Experts of a small language model.
Experts: 1 pick a token, a sigmoid router, a shared expert of 128 neurons.
Below are experts of layer 6 (counted from 0) of a mixture-of-experts language model. Rows are named router (the router's row for the expert), gate (a neuron's input weights, with its number), up (a neuron's input weights, with its number) and show model dimensions 120-159. Each number is 128 + 24 x the weight over its row's rms, rounded and kept within 0 to 255. Numbers have three digits each.
After each expert's rows: a language model's description of what the expert responds to. This comes from a sample of Wikipedia text that the model never trained on.

# expert 14
router:137131088133118129103137096105109106107188090090123145130128111138134124095153144151142119142136125096171116198118133109
gate6:163128113194103135087144136108118135111118059124086120153148150103123131156170132141124136134146129137128161154123103117
up6:117090133105141112115139138164084130155103148133110135086129145116198126109126102159148151094127141124136125173127137138
gate7:121186104120115077129120136130098151140155131133115168141121081135174116171182145151143136115100138154124085089126106120
up7:080119108144113117137155107117167118121114149096103129160123096123136110137149149152107197116087210161115125121111136130
gate8:202159099139136137137118153140149104151173108171091097140100142138177147140122129132125154129137082129123126111130114120
up8:095145134130162097134143134134126138155105106116154218122135122135109118088110120100116125077158177104105139157168100136
gate9:143161113117102172143107143162147166168153091169098114148131119137120075109153121139160157111130082119145133139141164101
up9:117087118153141112121100139145147099136084162078161141126163136113135136161114150104135095114134187160096078120103071141
gate10:094122164122170121124135070084109109121140139137151157126130165136129128135136135167120103153131138125106108149109159141
up10:140111126112124078110112145135094164135156141107119129113078096115102151140152160094109158106119131147109181123123128136
Digits in numbers

# expert 6
router:133107080151146146098138122134145130114195089130142129125134121111099122153111130117111125208141152100162112159090130090
gate6:117154108111121113135127125136148149151126085110131117148161164140110144150151152079107118162138154083138150163105145088
up6:150117158092136091132133185142140110118147146159156120098137081135151137086119148152107145095145129140088123132179086180
gate7:145097043144133094088121136148127148104164128139150105106153136139098117128109142103140137135061158142088163123117114115
up7:117120077127121136163119094152134123101121111158152056125119144123114094096096142147104125116132155144159088097105137114
gate8:121093133111130124122156163147164119128138135160102074138070121139125100119137120150114119162122155138142181162088139092
up8:112118164112152140121137165131157077149191148166112146117080140084103097117131113125122143133113107181140148153102153060
gate9:098135155118120108119089104126146184084102117126127128087150122135115132129118109162161118132138144113140106135119131116
up9:105133115140094141119113095113146143142081132126099104133118145100151143089101114142137151117124092142133090096172158154
gate10:117100101138169123114137101143114133132144076107146110099129141120103109138119166103118140152140137136137102143098121069
up10:132125125122096142124103117131124114106123176131147140119113159111114127154154139161131107087121137123125149146116101138
Commas and conjunctions

# expert 4
router:133122118167140146113128143104122133142185114127143123102105098124091143147140140135112135151145165094139135167142146150
gate6:139123139133105114117137157156058104147086142087124116141123124102082130144112105129120114094130131139142166176147126168
up6:151114155127145133103157110132124180142144119145120116136127094164093126116153132119120090162162125101123113123099167137
gate7:134176145107097118146121075114091172146136110134126165104139141162139144157063118095117160140113100126165098164136127122
up7:116121120160137123118146114137102134118131121118141112119135108138159106151103141121102161157145132093162093143148127115
gate8:129104129146127171089132181135081141153144113129128112087137139128138096132146134168169166164141158146130152091098167160
up8:167070124080163159166113093132122107127061117136079142130133098097150120135128105061165119136100118120147139138143091104
gate9:151075120153181148101095156161112146129140119142080134135123180099134141120099165131146142141109111116122117142111135095
up9:126172112094126088149096105119154140121139093141159157142152091145125150098136130122118087144137133063069147140114138109
gate10:124093164108106150118165110162130115133149135145148172095134122124124136110157135130104137105133146120156084120160122135
up10:129113163133163145158131155069149109106192120127126148161087112166120106133150124164142087133082100111145152124148141163
Table pipes, list markers

# expert 0
router:108141170121147146143116133124133145157165087134119146103133084132163140094138140114095102149106131148130099132171105130
gate6:132185124107134132093079122130112142094112117116135108149161119121159136150127167086096146163090123130147106139181121133
up6:077161129122136100149151109153102138100093099140128098136153078122126150117099152123102115163128110129179121144094124146
gate7:098112146125148111154143127133125158097110145146127093132135151162133071127172143162134103171120160150104083163076145159
up7:167146156101164100122143123108178142086131122125148174126093124129104114143101107172143128097147150165120094137111110100
gate8:116107145113107197100163160090126140114121136111126173077083095102108131131121122201127115123106128130118107132125102131
up8:098165133147143118098168151164103128174097151137124157154174147144082106128135127152118129132112124137151085151135110111
gate9:153130106155132159126144123126136117136130126142121167158138119110149157134083103114095147140163141133103137126138133118
up9:133147113132108094154132143146138144102076099127111111079136131129141138067105101104112120087136106151125159101100131087
gate10:145183112085158146157124123118128107144146095110141138151140138121129147127146166115138106150115089111096121136136091116
up10:176139122126135097150113101124127153142149099087083153073151154143152049127098133138126114127114117159144119106139100126
Infobox field labels

# expert 2
router:133114083133132148154126084126139098121177095132108088123108078123124130133191134107122126140140144076118066107150124105
gate6:163140098081104114113073089135138110092142111125122128151116122195127124105143117170086084140124151113118119119132114090
up6:166131148157084121156148104145103117155112157151161168152093133118143149103120121088128135132091106124123171145122144130
gate7:145103136170160153137150133151114137101151068119156146113116119136096145086144086142095159158188109152159087132118123098
up7:104101079112098134109159095089185101136126133125123137157117164115146133116110117138120147127141120089133132131125083125
gate8:132104119105154135167131100131139103170109120122095156124097138168131101175181103077077114132118107139108116088180126131
up8:136145198124143153124120167150091154129109121164167169118135119154180132144116113102140146151136115093120129140100155152
gate9:107101103158104143139133151122126140117164117146077104122173124140066140117160101073125101107139150094169107089105113145
up9:109108136131111094168132123147094154136137105147156164123077148172151111136092152120107147125133099183181097135172128127
gate10:139174118144105095136081118115089111085123154115105092121086121128120110124151129132155113131098130112130081158111101113
up10:131119177169101130147119160127120145141140103177137118095110151155101080105130096124115116124109088155127157142127145148
Personal name fragments

# expert 1
router:141144124111114143129123138115106108131153141104128146113123104138140128144129136130119155129124127114080079157187087131
gate6:150122115153148161151116164145120135104112134110151146133178111122119120103173142148128163146137127137107105140144086147
up6:134145123121124133124155147160163163064151124161126095113118137140159120141111086144155127132156089149113120127127095133
gate7:161111147112121124117127127086106136162150142121147136123095095110133123115139121135074089150168137130110130161097123108
up7:144133184132112091149134129091141106160136135130164145129153181114173167153088128075168150119108131160134114120152130126
gate8:143170144107158176118113098144123146186094157104116149117130104147120066139158159113092102112144136137143165127111146168
up8:138108129174107087148133122109144114143119124124122107121144158122139148115149165130122173115103129155107106142131177101
gate9:148151127119141125154071139092112175163149061130154119150084147147142141161159165116108096137100136096130066127122101141
up9:145095142122091146107138117161122145134118103147144131066120130123104122123168107127148150112072127151127151168129078134
gate10:136120119116134153133120145125120117116183117116143189130106156124154134127169092124096100145128151109131112157154150097
up10:115129119078179152148096152100148140126148117106113144098135172142182148139158079115098125127124137104148111081138098163
Years and numbers

# expert 5
router:119121101118139144098151147135126162164156133129127093122126110105122148110142135108113157145144118077142070172148099121
gate6:150163143139109149084185145103114116145119138086129102156135152125107123173138120127123089169129113122136118124120062153
up6:109098179132142132117158152149111148125119097137140127136102131168152120143120132101150125160114136129144124142100170111
gate7:094098118111101121126082132164134132145134140134124076088133123146104126112093123102141147123140136081142097142117188166
up7:121116121131075119127101127115137141113132120147102110130102122138125149100132088124119121132119150176131116122113179181
gate8:100147139140072133076099133142111141144130144146148168149108158135085138141112130142133186158130135137160102145157110132
up8:134156183148095119108141089157115155143132133151175096121151115152143105132156149095083095079120090113147088118128129088
gate9:161131118112140152165123165094141130129123130119127090108143132144086096116108134121079091130141140124119161106119117125
up9:117155115132156114118118150097165138119156167130097142153136097160092108135125123082143137158138100132144136121146101153
gate10:152133126105117144139097094116133142105112180154138141087144124089155145110151125093166065098134081112099116138137123143
up10:099131106156146117162151124101141115165149142142146179146172119122161111148099144089142107103096141131112129121138137114
Mid-name consonant pieces

# expert 7
router:145140145133122148128130119164132156138149117104133137115091098089134146151123163104118113157135174082118095138159094113
gate6:082180164138137133140121120093111154094093118097123165150104109092098115142169117149117171179110086108092100102113140084
up6:126087179139124133158119140124097118093169125135141113143086127109098134120119076092086164150134132114118104114114170103
gate7:101169105141130088093157159144116119111149075117112112148162092095129155091104109112139123090113135109122157140148099160
up7:146165100127183087155158153112116123106102131115109063135150152148133156124165152110113138170098124116104154127138112168
gate8:109165130151132114095144125100140134106143119146178117092184123118102100124108175167148137108145139141112122178141084090
up8:141114175153132156116136148097118126115115130156123133134155157135127104089192120113126095107133181142145124142089141101
gate9:148099151121124137164136081188118129124154156091157112105113118085148183132112126120121146148124152139114133070122166088
up9:125161128117086129141115144115162117140086102114102095145131123117135122109112149142133115105161138129104087104124073167
gate10:135138162138090155115107151172080130118114093068144116125118107162120148139135149114135132100108178128115101138132104127
up10:124136071171143117154118117099099095110118111089152115126104140114099146120132115130161151158136141104120115152113134139
Foreign name fragments

# expert 11
router:160122114147137122110112109119138122148120119130088150078115131089137107121120175097116084161143170094126096154111101120
gate6:102174104089140105116129165136130103136131114118135122115118138094135095100163129168142117118111122091099101152126121107
up6:163143119129143101124134143114155083176100116135135153110088146108140120104139132133129157115129078086093130134130106135
gate7:148111174106112099133159127077127097139102094128138162137142135112155139128157090126108140135130161109076114119140108058
up7:178082124130134119136113098131129161152116135101138116152094134184094144132145142098152108102140146158094153124151137120
gate8:145131089131150072137113104092146129124077137142101110141138141162118140151127167083125114177116143146124134164113087122
up8:145108116108130127138145113132111164133163148127159121126105124132120090132140088093144114091137123110151101110163066128
gate9:156121091119107128163130129122135138091165139137104184107144132148114163129167114103144146147112144123107135117163143146
up9:121140125123107092112149102119131107128155098130136136166144136116084152136071125146128139168114122168084148111139103159
gate10:108124143119102110086152130118127083132067135138085137145101164141158118138137135107162124114167132101107136116127158138
up10:155152134147140105119180173134091090107155080125101136122117127133107111140115163126105124144101104110138134153136127116
Word-ending pieces

# expert 3
router:090103105185125131108113142120139110152156089125131138128119114112115158130138120131109115164149127107135110147128119098
gate6:153116098169131117168154119149119137087124142109122186137112129103117112145141101178109096116103110158151126154136119120
up6:115149145147113189110142125120138139114118146182120136130140104160156149083145096122145131096179150147114102097128103148
gate7:098114090165125073113100089130109171108166123102112127163121085127085151094094105129116082116141142147052105151146133156
up7:130082110138140108102141150133089132125119144127098091128094080136088120138125111116142123118146155190092119109100122138
gate8:119138088124101148164104138102099128103119121169156086134155155082121149119127149095105168145143089068086113135114102121
up8:148146136165125131114101114099086083122110119184162126162117166095117141104125107125127155113138105122142099154152100076
gate9:085121103166150113109109091132153115125115092103109155112118191156121133138153107141133144161130128103170122113108144127
up9:119140122093098169116105129126097082134110144110120142121107114120078098114162113141099109122128176104109109159080146157
gate10:109137133171150113152121111134135103128098149147105136148102088125112182151165157107151126150131118126147168162133113143
up10:162155117136103076127198180109117146137124105154112096131140137137099093108117157086118110141137131133093151103126102146
Punctuation and delimiters

# expert 15
router:173116104147142135158095140129108151126146097127110142125142114077113146093125120094134121156126168126152111142122130134
gate6:123097119066096109141148146113131111153125085133119122126127136128094104123125183099132119128125123122127106152136134122
up6:169115128126116136103099136117179124120119160103101110097122179144129124085128142121150124142110120119113145108110097160
gate7:122119152124125127122103136109135145100088091141148132133143128138127130131103116177146127098145099136144097158126150126
up7:153133153164110173110123106114145159101145090108139132125099099066115144156138115150146126089071129124112136109104116128
gate8:134073133165126111124126140122136138099183109076125120130114175104087130085092142135139136150148157116149117167119125127
up8:123131164157117120154135112098145141091159133115166116152076118098121156128140183114112162143110077131163128145124144127
gate9:099112168110128125150093141085096135134155152131113152137150078156126161143145117160123148123090086125131129117152188147
up9:137129136112108164107147103105143173099119116164131107098135164128139155097087113188121082128119094141127095121162123106
gate10:122143160102120142156128100149101153153126123162110138143094134096118133102140105131131147104134128115123116153132122137
up10:099160163096110155115126118142153111146130164110165132159114138133128120142134117112095077113168141098111177086117116096
Mid-word e pieces

# expert 9
router:149143087095131103125098152109123150156175123126115143135123120121120129114110147132125145163119136094162102173114173087
gate6:141132125104167104097100132161136164151128109090138105099111126151162125116085155140096104127154137088147102118129129100
up6:135137129038171139165146143169099121114115151103113130084109090102137123151139137128101093164137166119142130121139108202
gate7:125137129106093115115125128097171143094107140096109125089141133126125179175139163123088126154122172122085161119089086123
up7:116119130132151152112105118138131133123118145176148135144132159150136197147173149119098155107172099105132150125135115126
gate8:100151110083136143112146138100127154129161127171104096126101171165108132071122111140148107142096145078120083143088160123
up8:120095114091149130127152150094095162160141107169131118147132150108091144110154147132125164129117155076110169111136144102
gate9:146131129116156109120115166142114109131172105145113106132146106089101138145139088125112148108111115122135158149155114107
up9:117179092172121114091135145129138107132149159114142140125107111105056154171149123105122136143140111094155117136108105135
gate10:118069153123153102124133127100144120144171138139083132166147090156158102108147168099139144129168133148180086146146159122
up10:084149128134059110145106147126122120107117109123147115127138154156085117109120130130146126109090121119156167131124144181
Prepositions after verbs